{
  "n_layer": 9,
  "d_model": 128,
  "n_experts": 256,
  "experts_per_token": 4,
  "moe_layers": [1, 3, 5, 7],
  "router_score": "sigmoid",
  "normalize_top_k": true,
  "balance_loss": 0.00852,
  "init_std_router": 0.0185,
  "norm_eps": 1e-06,
  "tie_embeddings": "early",
  "optimizer": "soap_variant",
  "lr": 0.00388,
  "train_tokens": 270800000
}
Below are experts of layer 3 (counted from 0) of a mixture-of-experts language model. Rows are named router (the router's row for the expert), down (a neuron's output weights, with its number) and show model dimensions 0-127. Each number is 128 + 32 x the weight over its row's rms, rounded and kept within 0 to 255.
Before each expert's rows: a language model's description of what the expert responds to. This comes from a sample of Wikipedia text that the model never trained on.

# expert 14
Description: Plural noun endings. Plural suffixes closing a noun before a comma, period, of or and, such as s, es, ers, ies, ations, ments.
router [139 158 173 171 108 111  83 149 110  94 171 133 154 126 152  81 143 105 164 112 104  84 128 127 118 157 113  86 164 147 131  62 187 114 156 189 177 191 118 125  98 124 115 132 147 149  80 100 133 167 130 119 176  76 130  69 126 147 161 170 190  95 112  92 169 142  81 129  74 109  89 141 148 133 147 144 141 174 153 168 159 122 171 107 177 194 144 118 119  70 109 132  95 142 138  60  59 105 163 122 141 115 145 129  97 154 157 152 134 158 155 142 148  93 158 138 107 145 126 156  99 219  91 114 140 103 153 121]
down0 [139 168 137 133 110 149 149  84  71  82 100 167  82 124 118  95  61 180 124 124 149 189 200 165 165 154 148 118 123 116 204 154 201 127 142 109 149 142  62 150 172 151  71 111 129 149  97 154 101 145  97 152 140  91 145 139 104 206 149 116 140 127 151 108 153 161 154 186 154 133 131 131 135 133 167 139  76 158 108  99 166 103 145 135 133 137 162 132 109  87 138 167 156 169 109 129 145  91 106  84 143 164  92 113  77 127  95 155  66  96 203 162 125 152 119 119  79 138 140 150 114 134  91 151 129 172 136  95]
down1 [124 123  64  99 118 139 159 121 142 186 116 147 153  88 169  97  98 100 118 177  84 137  85  89  91 131  98 138 141 162 100 131 131 119 131 126  69  92 104  77 136 108 131 153  87 141 115 126 105 166 128 201 110  54 119 125 110 121 144 116 161 108 130 114  85 171 229 122 104 173 163 137 117 139 112  78  66 132 124 128 181 150 153 131  97  96 126 137 184 149 187 148 128  80 152 112 156  95 159  80 145 108 135 163  69 148 165  90 139 106  84  91 105  74 112 146 136 136 145 169 129 117  86 162 170 121  76 180]
down2 [136 112  85 108 146 169 170 148 161 175 154  88 139 141 132 120 103 154  89 143 126 100 129 141  59 103 144  97 198 108 130 106 115 172 154 149 164 143 107 142 114 138 166  90  79 124 162 103 116 115 120 128 196 198 119 205 101 178 125 117 133 137 116  98 144 111 171 133 122 180 169 165 120 153 146 127 121 136 188 181 147 129 148 130 146 151 155 130 190 116  97 115 153  96 107 134 121 138  54  86 130 132 102  78 128 199 134 137  97 118 165  91 161 165 133 183 180 127  82  59  42 130 114 154 154 127 138 136]

# expert 17
Description: Proper-name initial pieces. Capitalized first pieces of foreign or unfamiliar names after a space, often in taxonomy authorities and lists: Her(itage), Sh(uyukh), Mic(rurus).
router [137 229 173 119  72  28 148 142 128 124 130 104 129 152 120  90 127  92 144 109 145  73  94 109  63  72  86 108 139 183 137 118 170 133 112 125 194 123 125 103 106  68 111 156 144 138 113 139 116 169 169 134 161 141 131 110 161 104 184 109 122 142 136  94 124 132 157 153 157  95 127 158 139 135 154 107 167 141 178 119 121 141 165 140 150 166 186  74 124 111 106 114 108 144 145 143  63  96 105 134 143 187 167  96 115 120 141 159 195 131  68  68 153 107 142 157 115 118 136 127 103 181  70 145 138 138 105 104]
down2 [ 84 134 166 169 150 102 111 151  96 189  96 144 143 103 185 135 125  44 120 165 124 139 128  86 108 149 117 158  98  75 116 125 117  68 138 168 139 120 101 130 140  94 166 173 158 173 134 122 171 155  71 177 134 143 152 126 140 129  99 113  97  89 168 109 199 131 177  98 152 146  87 101 151  73 218 138  73 139  97 136 135 118  78 165 102 106 158 138 109  93  95  81 132 129  87 161 131 104 108 171  82 119 124 188 150  95 129 135 144 116 154 117  85 128  85 147 125 157 156 120 107  86 128  90 151  82 180 161]
down3 [167  60 118 167 110 154  81 134 145  93  88  98 171 114 113 107 128 117 109 157 131 179 167 187 113 107 116  80 100 179 135 122  85 123 141 107  78 176  89 153 141 136 141  72 121  72 115 123 114 137 190  81 138  90 181 111 110 136 137 105 132  84 128 123 150 122  85 177 152  75  79 126  87 107 111 115  89 139 125 121 129 103 117  93 126 169 100  98 111 139 112 109 191 159 131 125 164  82  64  85  83  74 154 158 117 112 121 174 164 118  93 178 121 159 164 132  97 160 107 105 168 170 162  75 191 154 108 135]
down4 [119 163 134 131  80 133 110 152 120 124 137 163 100 124 153 157 183 136 125  86 132 181 115 211  98  86  91  94 172  92  99 139 107 154 152 160  95 192 151 128  79 168 160 181 110 133 129 117 134  65 151  95 114  90 204 131  81 163 144 151 104  83  42  59 162 118  83 108 209 154 118 116 145  84 100 133 155  98  74 141 156 120  94 142 105  87 118 126 134 134 119 133 119 119 123 132 160  56 187 127 149 128  98  96 109 151 133 137 151 106 173 135 164 112 147 171 158 132 133  94 104 112 135 100 104 136  90 150]

# expert 39
Description: Biography career words. Occupation, education and life-event words in biographies, often split, such as profess-or, educ-ated, author, military, married, students.
router [131 114 112 138  27 124  98  66 118 117 139  86 204 111 112  63 163  70 157 155  81 147  81 102  88  61  76 165  88 132 102 102 176 130 145 142 158 140  85 168 120 119 116 145 167 138 110  95  76 154 165 124 107 173 151  96 103 138 157 127 132  87 146  98 123 173 106 101 122 111 129 114 139 159 126 130 169 110 139 113  96 107 168 102 124 133 152  90 118 102 117  86 153 182 110  99 122 117 121 168 135 161 161 110 130 149 116 142 175 146  60 116 122  92 114 205  98 131  59 130  75 149 100 144 122 101  73 130]
down0 [ 71  86 123 122 138 100  76 165 101 142 106 172 165 112 136 134 129  94 133 114 114 171 115 174 174 167  94 155 101 123  88 131  85 172 175 143 152 145 101 139 142 187 109 196  98 107 113 153  96  71 173 156 113 157 168 113 139 162 137  79 112 136 154 106 122 151 135 128  57 116 181 132 111 156  73 178 113 161 132 177 141 149 102 141 179 151 133 134 156 132 105  93 121 149 128  99 141 152 195  90 129 195 166 154 140  88  88  92 134 176  61 123 163  74 151 153  98  94  96 144 104 120 140 164 115 166  70 133]
down1 [159  68  88 133 144 107 117 149 147 114 114  85  68 148 159 148 117 149  93 100 198 119  94 135 160 166 143  76 144  70 150 138 110 164  86  88 138  88 106  95 106 162 182 118 140 134  94 144 182 118 100  85  98 141 146 100 113 123 196 113  90 131 145 108 145 132 121 141 116  97 118 132 138 118  41 110  91 127 111  92  87 162 136  61 137 168 148 160 136 100 147  70 128  90 161 130 129 142 154  83 115  74  74  95 110 110  90 114  86 115  95 119 207 106 180 183 133  97 134 125 163 128 139  91  92 148 163  73]
down2 [ 97 197 192 109 144 127 185 150 135 148 138 107 119 157 135  65 125 133 150  87 116 126 105 118 148  92 121  72 149 133 113 196 195  88 117 108 152 158  91 192 146  84 156 138  91 114 104 119  99 153 126  62  88 106 114 135 132 135 103 122 108 182 148  98 134 181 182 154 150 137 144  83 137  77 146 120 146 136 104 110 153  67 171 156 125 143 180 118 138 157 122  89 105 129 157 147 173 183 177 132  89 147  93 165 114 126 162 115 185 182 131 178  94 121 133  61 126 138  83 117  93 107 145 139 185 121 173 111]

# expert 6
Description: Table cells, initials. Blank cells, single capital letters and first word pieces in wiki tables of election results, sports fixtures and track lists, e.g. H, Sh, former.
router [136 178 189 127  76  19 137 125  83  58 133 121 134 131 150 102 144  92 132 135 103  79  73 109  99  93 108 106 150 186 160 115 176 109 107 160 149 134  97 183 101 117 133 149 130 150  96 109 119 146 193 150 177 104 117 118 148 110 156 127 132 128 149 122 143 162 165 137 105  89 108 159 167 136 139 118 167 162 174 130  83 111 163 102 151 159 204 116 166  69 116 103 137 129 160 104 101 103  96 163 117 130 162 123  92 138 106 163 174 129  99  94 169  81 106 164 109 181  73 131  93 194 152  97 154 130 144 127]
down0 [153  84 167 109 129  90 142 125 151 161 116 126  92 131 162 158 107 125 119 102 111 137 133 121 129 105 123 157 114 160 131 155 115 129 146 150 130 177  93  74 110 103 157 108 131 106 116 127 166 182 102 111 121 104 109  86  79 125 173 112  92 163 188 112  62 176 119  67 172  69 130 118 155 103 185 163  42 165 123 151 131  83 170 116 127 162 128  73 101 101 154 128 183  95 109  60  52 171 108 167 162 160  91 115 153 126 183 161  74 150 105  98 128 152  93 152 198 127 150 154 101 126 123 106 151 148 164 111]
down1 [130 125 155 168 111 120 122 111 131  77 112 107  84 143  70 107 224 156  93  78 133 130 119  88 163 157  78 139 157 126 151 116 129  89  88 137 136 115 158 126 134 187 114 100 133 136 162  94 122 126 136 176 176  73  91 157 136 153 163 172 143 122  93 111 114 132 103 107 174 148  87 184 117 101 149  83 128 142 144  73 180 113 121 160 176 139 174 153 103 150 103 150  96  86 158 148 133 188 164  85 164 133 196  68 183 135 118 161  79 139 137 133 126  92  95  82  74 136 130  88  76 119 124 162 137 166 109  92]
down2 [ 94 151 141 139 123 158 120 126 144 148  65 163 149 102 144 121 124  69 153 184 115 117  81 165 117 183 154 127 149 139 140 106  77 164  98 125  85 125 128 116 136 153 155 165 216 125 196  96  96 110 157 137 118  64  77 110 172 136 103 108  54 116  85  66 130 140  74 134  87 119  76 131 160 143 152 159  96 124  76 178 109 119 100 130 143  98  61  96 123 129  95 153 127  93  93 128 120 154 134 132 118  93 135 113 100 133 141  89 239 151 122 111 138 167  96 154 158 128 154  95 151 171 135 146 150 139 165 148]

# expert 36
Description: Negating and Latin prefixes. Word-initial prefixes un, an, ex, en, ab, inter, as in unknown, unauthenticated, inexperience, abusing.
router [125 130 163 142  38  88 126  99 132 107 154 111 169 102  70  35 137  98 113 110  72 109 122  71 108 107  67 122 111 162 131 102 154 108  95 124 162 109 109 140 113 106  74 140 137 183  78 144 104 158 233 150 127 170 109 130 156 132 163 103 126 128 158  89 106 146 124 110  92 141 108 132 117  81 151 130 169 129 148 113 147 129 161  86 115 158 161  89 167 111 156  90 114 125 145 117 101 132 125  82 122 136 192 119 131  74  96 143 103 173  85 165 111  56  93 195 116 151  84 133 103 160 143 108 143 100 131 147]
down0 [ 86 127 145 131 147  82 176 149 118 120 154 131 116  63 138 140 156 128 118 161 159 106  89 111  47  84 169 148 137 179 111 142 102 186 119 117 143 143 185 131 131 120 194  69 110 159  54 145 106 154 155 109 141  78 183 157 143 152 143 161 141  56 158 108 140  70  97  80 150 133 117 134 104 176 125 107 122 168 197 123  98 131 112 183 115 180 126 138 164 145 124 144 113  77 123 178  89 107 158 110 123  85 129 112 165  79 137 183 111 166 128 123 124  95 129  92 174 136 124 177 106 140 131 114 106  59 144 126]
down1 [120 121 106  54  75  97  74  92 105 140 122 154 155 114 143 131 119  98 103 122  89 145 123 148 122  89 126 164 151 130 141 109  90  97 132 109 130 189 123 136  94 221  64 121 151 187 139 149 163 108 132 113 104 166 217 145 107  83 143 102 164 122 139 155 122 164 133 147  64 119 123 131 121 145  77 118 141  82  95 119 120 126 112 124 141  58 187  70 158 140 128  76 107 131 113 135 102 133 125  89 105 144  92 108 164 144 110 173 148  74 158 205 124 144  96 113 140 119  46 133 151  61 103 116 167 120 137 127]
down2 [147 131 104 152 133 126 149 171 128 109 172 168  83 175 141  93 134 164 118 123  95 130 181 160 163 101 168 112 138 124 133  91  62 130 132  89  97 106  87 116 160 117 152 139 134 185 150 124 113 136 133  72 150 105 132 116  90 191  83 134 137 120 168 208 145  71 133 138 114 119 111 188 121  72 146 161 117 124 119 149  90 135 105 111 135 136  99 110 115 128 154 136  75 185 160 165 132 130 177  46  87  97 167  85 112 157 128 151 117  96 135  93 154 136 173  81 137 168 243 129 149 112  98  98 129 109 179 146]

# expert 44
Description: Verb and adverb suffixes. Word-final suffixes ed, ly, ated, ing, ially completing verbs or adverbs, as in literally, seriously, launched, migrated.
router [162 146 144 172  88  65 119 161  94 128 120 129 155 146 105 101 150  88 151 138 129 116 170 135 121 163  85  73 116 178 110 122 165  93 157 129 153 148 109 168 108 121  93 107 183 142 160  93 143 185 120 122 135 107 158 105 123 150 152 170 169 149 140 123 114 197  82 124 107  92  97 167 165 121 147 169 138 169 129 174 137 104 172 123 163 150 182 100 116 119 100 158 125 146 125 158  49 126 141 197 136 158 154 149 164 157 175 219 127 141 129 119 157  70 114 124  46 153 128 131 117 146 180 118 174  62 146 159]
down2 [123 199 144  93 168 112 153 149 157 133 114 108 112 115  63 103  62 165 134  94 160 150 107 119 105 117  83  94  83 118 208 130 194  66 120  68  90 136 107 125 125 149 184 127 117  81 128  88 139 105 129 104 152 130 167 156 125 146 110  94 130 110  72 127 145  87  95 116 157 126 169 146 167 120  83 162 118 156 145 168 157 126 124  52  88 109 155 156 146  89 108 158 208 123  83 172 112 138 143 111 201 105  76 115  90 133 146 120 136  65 104  95 144 105 114 163 138 122  98 126 131  95 135 134 151  92  93  99]
down3 [175 121 130 111  98 130 120 140 127 158 107 121 105  79 170 149  89 117 144 155 148 162 138 103 145 103 205  39 128 131 140 113 125  47 169 130 107 171 142 117 133 127  87 111  88 135 132 110 155 125 174 172 132 128 147 123 149 162 173 138 156 154 132  89  82  79 179  97 137 157 165 188 144 132 185 151 136 159  70 122  88 134 102 137 142 177  69 149 111 139 107 142  91 154 138 104 151 128 146 142 144 150 140 125 128 145 206 165 116 163 138 161 132  67  35 125 115 133 116 149 157 107 116 138  96  52  57 115]
down4 [ 93  95 113 114 112 115 125 128 137 164 166 138 150 146 174  78 175 132 152 105 193 116 133 149 130  97 109  54 127 149 142  95 152 172 149 130 156 116  90 122 107 114 184 181 177 124 173 122  78 116 192 116 116 174 157  86  90 129  85 121 138 152 137 127 138 128 176 160  97 117 139 152 139 134 151 120 134  78 108 184 105 141 118 131  88 126 125 190 101 117 109 159  44 140  92 142  80  94 116  83 106  87 146 136 145 154 170 169  97 195 118 170 105 126 151 148  73 174  95 149  65 184  84  97  82 156 134 145]

# expert 1
Description: End word piece. The piece "end" inside words like legendary, referendum, calendar, defenders, plus "att" and "votes" in election results tables.
router [115 113 155 159 112  23 119 129 123 122 165 106 172 162 146 117 140  80 120 162 142 114  95 148 122  89 119  78 147 182  98  80 170 165 117 170 171 119  92 190 158  75 148 123 154 194  82 148 124 126 166 135 128 114 107 149 151 130 161 126 131 170 126 127 103 117  98 139  66  90 125 134 155 120 157 150 145 189 144 148  98 136 149 151 119 104 174 121 147  90 109 118  99  97 172 134 102 115 124 158 141 101 152  73 151 132 117 213 161 107 116  72 161  39 145 115 133 150 147 127  53 140 102  65 139 132 136  87]
down0 [122 162 147 112  99 117 150 117 109 151 118 153  85 108 165  87 129 121 136 103 120 144  71 163 115 125  58 151 158 140 155 131  83 130 168 107 135 150 131 134 178 109 150  94 132 105  78 100 153 123 145  95  50 160 111 148 107 111 158  97 163 103 125 147  93 127  86  91 122 172 227 123 128  89  71 105  21 151 145 101  96 128 133 105 117 130 109  57 154 143 155 104 158 145  95  75 191  97 175  87 182 206 103 131 104 129 128 154  99 110 101 120 157 105 137 114 128 129 106 152 181 127 100  77 146 130 130  98]
down1 [139 131  73 158  81 161 165 138 136  88 121  80 123 124 121 103 113 188 165 100  51 151 170 135 146 120 101 133 185 143 131 107 118 111 176 115 143 158 175 118 127 163 100 139 154 126 176 144 201  89  96 133 143 135 164  81  98 126 151 149 144  79 180 167 152 140 116 183 144 193  94 125 138 119 170 127 111 117 147 150 149 101 123 123 136 103 128  99 155 215 114  76 145 163 101  89 119  66 114 130  74 140 135 130 184 108 120 142 148 122  91 173 136 179 130 104 126 175 179 142 145 130  64  97 169  69  85 129]
down2 [111 163 121 176  80 155 152  85  96 147  87 140 133 157 110 135  87 123 151  92 161 153 129  96 150 112 130 126 138 158 151 203 118 123  96  69 116  95 141 153 136 145 133 106  88 149 101 106 173 160 111 212  70 162  88 194 168 131 136 138 183 143 128 101 129 129 188 131 163 125 126 153 116 141 191 117 122 113 113  71  74  89  89 107 155 127  57  76 171 148 108 175 138 166 115 115 123 105 135 118 133 134 148  96 122 139 168 142 148 123 130 105 103 115 209 172 145 159 143 108 152  93 148 220 127  75 129 157]

# expert 13
Description: Capital I starts. Capital I beginning names after headings or "United" (Iraqi, Isaac, Iowa), plus short function words like not, so, under, own.
router [106 174 188 123  76  24 158 109 100  58 139 118 142 141 143  92 146  92 146 114 120  81 105 101  89 107  93 116 147 192 158 119 179 107 117 149 134 121 111 178  93 107 141 141 126 159  99 104 119 147 183 133 174 105 111 123 140 118 146 107 146 124 146 104 138 161 158 138 102  79 108 141 157 136 143 134 181 161 173 128  74  94 159  97 148 178 197  98 169  91 133 108 142 144 162  84  75  88  86 167 110 122 153 103  94 154 108 159 164 131  77  97 175  94 110 171 115 175  71 123  93 179 129 106 158 123 133 130]
down0 [142 168 138 123 125 112 114 121 141 142 181 123 149 140 174 146  79 177 114  78 105 185 169 156 129 160 149 116 169 107 141 124 110 107 211 134 123 119 192 188 181 138 125 169 155 140 213  73  61 115 137 126 123 109 139 119 135 112 112 125 160 173 123 161 115  97  98  97 100 112 122 150 139 110 120 146 183  96 144  83 127 165 164  89 123 158 138 152  87 151 112 103 146 147 121 122 121  44 134  45  86  95 140 104 110 150 140 130  98 142 180 134 114 137 146  94  91 174 164 116 139 200  68 137 103  70 128 134]
down1 [ 98 166  88 151 104  80 178 151 128  75 168  96 173 110  97 161 103 141 161  69 133 111 100  43 144  57 114 186 109 128 157 116 126 108 118 167 176 141 121 188 135 167 154 125 135 188  91 156 145  65 105 118 120 176 154 119 218 173 111 147 152 136  96 145 136 149  97 173 127 146  98 116 139 111  86  97 172 152 108 192 109  83 149 165 111  82 154 124 171 159 150 184 133 110 143 137 134 108 141 133 125 147 137  78 116 102 140 131 114 145 106 131 150  82 114 115  77 157 109  87 171 156 149 173 125 143  97 107]
down2 [147 147 185 116  85 140 158 154 115 104 117 125 217 115 168 116  89 178 138 111 128  78  78  68 147 164 135 103 156  64 139 133 110 112 156 128 138 163 205 102 121  79 177 145  71 175 148 155  92 137 152 167  98 114 135 160  97 122 124 126 129 111 121 130 162 135 145  99 126  65 102 102  96  74 183 101 164 124 112  85 133 150 132  89 115 157  79 123 150 103  68  90 131 122 147 138  86 124  78 117 169 154 109 172 135 135 174 157 215  90 139  96 158 138  91 128 152 131 116 126 112 151  61 127 142 147  81 131]

# expert 61
Description: Al, as, at pieces. Word-internal pieces al, as, at, a after a consonant, as in measured, blasphemy, laser, electrical, totals, infatuation.
router [133 164 174 134 120  31 133 162 134  87 198 157 185 130  94  61 175 135 166 126 100 132  90  85 111 139 111 124 107 154  87 117 109 104  85 149 143 121 111 151 130  84 114 152 143 173  44 130 116 184 182 103 154  98 140  90 139  86 110 138 193 131 129 126 111 145 116  84 151 129  29 151 121 171 172 134 120 154 133 173  99 129 119 101 157 134 155 167 138 105 109  97 109 122 168 129 120 115  69 164 143 201 170 137  93 143 124 135 117 123 146 138 117  61  78 145 107  96  98  94 107 130 148 129 126 147 145 118]
down0 [137 108 141  92  68 138 142 117 165 125  96 163 140 119 116 123 188 117 144 150 135  99 110  90 102 118  80  87 142 173 138 154  90 148  92 107 174 114 145 190 165 107  69 119 161  60  50 139  90 106  97 115 121  90 191 165 154  90 124  70 161 106 142 122 122 166 187 177 136 124  56 153 132 166 155  80 101 177  89 142 168 156 132 119 101 101 158 105 106 148 185 164 157 144 135 160 124 100  95 127 117  92 139  98 137  74 167 140 111  66 112 137 135 147 122 132 124  80  91  92 164  85 155 169 148 125 138  93]
down1 [104 113  90  99 116 131 120 100  89 143 108  94 138 156 102 123 135 107 125 112 107 131 161 121  90 170  73 169 167 149 100 133 142 193 178 120 147  94 172 147 174 146 157 168 121 190 130 145 189  73 156 110  92  77 111 142 150 192 114  89 145 114  81 174  61 150  84 114 137  82 103 179 126  79 102  68 126 184 116  75  86 141 147 189 112  91 165 168 124 132 159 126 100 164  95 120 138 125 123 162 101 118  99  67 142 119 161  89 155 152  79 118  92  72 158 151  98 129  99 107 119 168 160 123 149 139 137 159]
down2 [178 111  96 182  76 109 100  89 100  74 122 130 152 121 184 141 136 149 146 144 150 110 129 121 136 127  79 107 139 144  70 108 124 203  68 134  97 134 131 102 137 113 126  97 102 201  98 150 105  82 174 152  94 144 159 203 142 130  93 143 156 171 130 113 160  68 120 180 147  63 129 148 129 120  93 154 139  84  98 152 133 109 115  90 135  95  96 134  99 135 191 114 104 108 117 112 133 131 173 152 177 106 110  87 152 191 143  99 144 152 121 199 136 113  53 114 120 151 161  83  78 170 130 136 159 138 152  90]

# expert 27
Description: Nationality and country words. Country names and nationality adjectives in tables and bios, such as Swed-en, British, United Kingdom, Nor-wegian, English, Czech.
router [136 171 111 144  27  62 148 127 130  53 151 108 125 163 103  97 158 102 112 149 154 101 148  85  44  66 106 118 129 166 124  79 156 150 154 150 120 120  42 153 127 151 138 135 171 111  97 111 143 162 168 145 181  64 132 125 171 124 150 124 158 136 139 111 163 133 104 147 123  93 102  96 126 131 147 107 164 179 150 157  78  93 157 108 145 150 160  81 140  59 126 109 132 172 156 106 156 148  98 111 104 139 165 135  94 164 142 186 151 109 113 128  97  84 135 166 106 129 127 184 121 141  81 133 168 162 158 127]
down0 [102 175 103 145  65 160 169 211  95 143 122 105 110 106 175 129 127 158 110 152 121 165 108  62 175  55 160 171 116 127 109 207  99 145 121 148 140 171 124 108 122 154 100 123  93 167 201 121  88  99 194 100 109 140 158  90 115  92 151 145 140 107 117  94 112  90  72 153 132 152 131 111 128  70 144 117 152  87 144 111 164 165 106 147 144 122 120  86 106 202 108 124  90 150 138  81 131 121 120 105 174 107  67 148 135 105 112 124 151  82  96 123 102 137  65 173 163 156 135 114 125  75 118 140 132 134  83 136]
down1 [174  86 146 157 139 143 173 162 162 117 150 132 101 130 152 146 144  84 122 191 150 102 136 148 146  96 151  74 122 144  83 130  84 173 136 141 105 130 168  96 113  56 183  88 137  73 105 108 146  69  87 108 164 113  91 152 149 152 173 120 151 137 133 116 172 141 120 128  97  71 158 143 123 154 131  86  63 123 136 108 156  96 116  87 122 203 166 127 119 140 137 143 121  87  64 141  93 131 110 103 132 106 184  87  86 120 152  60 112 132 144  79 149 127 156 141 111 185 170 153  50 108  60 141 141 116 100 150]
down2 [108  67 132 104 134 102 181 132  76 129 163 125 180 121 166 133  93 107 117 197  91 136 133 158 149 209 161 114 135 117 131 167 114  66 154 119 126  88  97 114 158 101 109 164 181  79 132  81 169 102  68 147  79 181 135 130 162 159 109 127 147 119  90 115 195 119 161 117 129  91  83 155 120 106 157 118 194 131 146 120  96 111 103 116 108 143  62 141 106 132  92 155  79  79 105 104 156 112 160 101  54 115 151 169 161 119  93 136 151 140 115 104 121 134 186 100 151  93 122 142 158  85 104 136  59 125 161 118]

# expert 20
Description: Table cell separators. Pipe separators between numeric cells in Wikipedia tables, plus semicolons in score lists like 2–1; and closing brackets.
router [147 179 190 155  92  84 131 138  99  86 153 109 175 180 122 116 140  97 142 139  69 109 157 130 100 118 101  68 143 189 118 120 179  60 137 192 125 136  41 183 131  93 130 148 129 149 102 127 123 138 154 149 173 121 105  59 135 107 107 125 134 112 105 143 158 144  68 157  76 117  65 107 163 120 126 104 150 150 221 143 135 100 147 183 143 178 173 137 167 114 140 135 163 127 123 148 108 135  80 100 131 127 128 136 115 125 132 150 185 110 117 132 111 103  98 136 120 132  88 126 118 134 124  71 198  73 151 145]
down2 [159 148 158  91 117 171 150 169 109 136  83 118  83  92  50 157 110  58  70 136 119  85 128 126 162 164 166 133 190 109 119 126 135 162 147  97 140 186 145 143 107  61 170 132 100 104 163 117 117 119 130 145 128 122  77  70 160 160 157 113  90 135 134 143 154 109 120  65 123 181 170 139 120 146 157 153  91 104  80 179 151 141 132  90 173 154 158 102 131  69 143 137 153  64 118 110  78 149 116 156 113 164 113  80  97 123 111 173 166 147 136  97  69 100 129 122 115  68  78 139 119 118 138 161  89 174 120 153]
down3 [220  88 150 128 124 135  93 126 115 130 128 169 117  76  92  69 114 160 177  93 184 120  87 136 133  91 180 158 115 108 183 171 160 174 109  91 181 157 125 154 145 115 133 125 132  82 126 156 130 163 110  89 191 104 156 159  97 156 166 142 108 132 103 146 180 102 174 107 152 152 133 102 161 101 148  80 153 108 141  71 137 127 108 100  73 182  56 179 138  91 125 107 115 126  85  96 112 104 122 108 130 134 130 134 152 136  66 131  79 196  96 170 145  99 160 125  95 136 155 152 117  94  65 122 115 135 110 117]
down4 [185  85 107 100 103 108 152  89 105 145  94 166 149 107 161 157 125 166 183  86 135  64  44  99 108 102 121 106 211  85 155 108 138 107 114  95 132 138 158 109 130 159 130 118 126 105 109 165  92 128 203  98 120 124 121 125 191  91 156 135 125 129 106  54 179 103 162 127 106 149  91 120 158 108 107  97 124 130  82 122  69 162 109 114 154  93  90 130 114  59  95 121 130 144 140 142 156 171  90 153  68 211 183 129 144 127 101  92 146 125 114 126 142 111 172 120 103 149 171 115 127 146 139 122  83 161 170 109]

# expert 28
Description: Blank table cells. Spaces and pipes in empty table cells, especially election and results tables, plus odd fragments such as cent, elf, inj(ury), emb.
router [121 128 133 162 108  65 156 154  91  45 147 135 195 152  95  78 126  97 145 154  86 114 147 135 103  76 107 122 143 147 136 118 182  76 166 164 174  90  96 141 158 111 114 151 132 171 109 101  96 165 141 132 155 103  69 113 124 163 134 121 113 154 132 161 114 161 137 145  87  88 124  97 202 104 149 123 226 119 159 158 144  72 122 115 114 114 143 112 110 116 102  98 120  93 117 128 129 112  93 151 127 152 145 137 168 160 152 130 134 121 121  88 109  67  13 160 141 135 149 186  91 151 117  88 149 124 121 178]
down0 [131 108 119  99 160 174  62 131 102 139 168 154 201 114  98 114 139  60 149 102  91  92 102  85 137 114 109  97 133 136  87 130 112 141 179 151 121 154  88 183 111 145 177 146 116 139 115 151  47 129 115 132 159 102 147 104 112  86  95 117 112 139 122  71 161 137 135 148  45 127 133  90 136 155 129 144 110 157 134 163  86 190 134 134 148 105  79 122 121 106 144 124 103 128 127  88 119 133 151 181 133 149 122 152  66  74  81 138 208 165 117  91 136  74 154 144  98 192 114 104 122 151 121 173 137  91 207 152]
down1 [142 140 128 119 154 157  83 124 114  96 137 160 124 121 130 121 126  97 133 131 140  96  81 136 127 198 138 157  91 173 167  85 163  67 145  98 136 166 170 121  84 118 117  69 106  81 145 137  92 132 145 106 176 174 143  91 137 108 102 121 112  76 112 138  70 145 147  60 138 125 117 109 151 151  59  99  96 190 119 155  97 151 100 142 131 105  78 101 146  98 106 125 120 165 102 129 143 125 110 138 195 114 176 143 115 103 180 135 113 144 144 121 145 157 126 133 117 172  94 128 184  89 218 131 119 248 160 144]
down2 [110 129 107 129  95 118  98 140 141 152  60 153 210 101 123 119 108 138  83 172 115 126  77  83 124 153 142  76  77 100  47 137 165 114 135 195 146  69 153  83 129 120  93 123  85 178 109  99 130 111  90 127 142  86 172 162 138 137 142 153 158 139 105 121 157  29 181 138  98 141 108 110 182 117 142 142 137 197 144  98 105 108 123 103 135  86 113 103  99 148 130 126 106 132 132 131 136 144  92 158 132 152 133 120  58 154 154  69 167 121 135 131 180 105 106 117 189 121 178 141  89 143 124 130 158 146 100 186]

# expert 3
Description: Mid-word noun continuations. Second pieces of words split after a short stem, such as ac-res, st-ages, met-al, pandem-ic, adem, ical.
router [ 63 169 165 110 114  97 146 139  95 114 110 109 197 139  73 119 169 116 138 127 146  91 149 121  83 143  89 141 128 147 104 135 181  75 122 124 100 168  90 151 106 124 124 134 167 175  97 120 122 140 172  96 156 163 134  92 154  42 167 128 133 106 130  97 166 113 134 142  99 126  82 115 139 171 101 173 128 121 150 141 134 119 184 108 169 120 170 130 140  87  84 157 181 140 136 190  37 128  85  92 151 144 140 133  93 170 145 135 134 144  79  92 164  67  57 116 116 182 117 112  68 163 127  91 148 112 109 131]
down2 [ 95 126  93  65 151 135 123 143 103 108 111 155 133 150 130 115 156  58  98 153 128  85  94 169 207 117 107 130 149 170  96 102 133  90  80 106 110 130 122 109 133 100 191 117  52 126 156 125 119 105 135 140 181  97  77 135 144 144  93 170 174 124  81  50 196 172 130  94 114 126  99 114 138 108 128 143 119 167 117 133 130 143 116 138 135 113 106 142  85 178  99 113 143 108  77 103 109 139 206 131 140  60 164 108  70 139 137  70 153 116 139  89  75 161  82 137 167 163 139 152 124 140 161 115  97 119 126  61]
down3 [151 132  65 202 141 157 143 129 126 204 112 147 144 116 127 125  80 147  96 167 169 123 174 198 112 127  80 142  78 160 127 140 111 101 149 137 103 107 128 168 149 133 151 124 132 166 139 100 160 130 145  65 147 149 139 103  90 171  91 101 140 151 146 133  73 146 108 187 100 141 180 107 111 162 127  74 130  80  91 105  22  74 143  92  99 154 105 124 177 157 107 127 170 101  51 157 166 122 124 139 154 131  86 101 130 172 148 123 112 168  81 124 113 180 152  76 124 152 141 104 126 149 143 119 159 121 108 110]
down4 [189 113  73 164 112 124 124 128 113 141 134 135 121  77 156 146 162 126 103 153 156  95  66 109 169 157  87 123 157 101 100 120 150 138 153 146 139 148 179 166 131 148 148 106 187 141 145 132 142 102  95  83 146 135 104 190 141 159  57 107 151 115 106  78 128  90 126 131 112  82 118 135  65 144 153 107 146 129 124 153  90  95 121 159 118 123 178 106 157  89  64 118 106 125 106 147 121 102 130 157 161  96 115 146 146 137 128 117 153 205 165  82 123  98 150 106  54 156  69 195 150 172 224 142 171 137  75 101]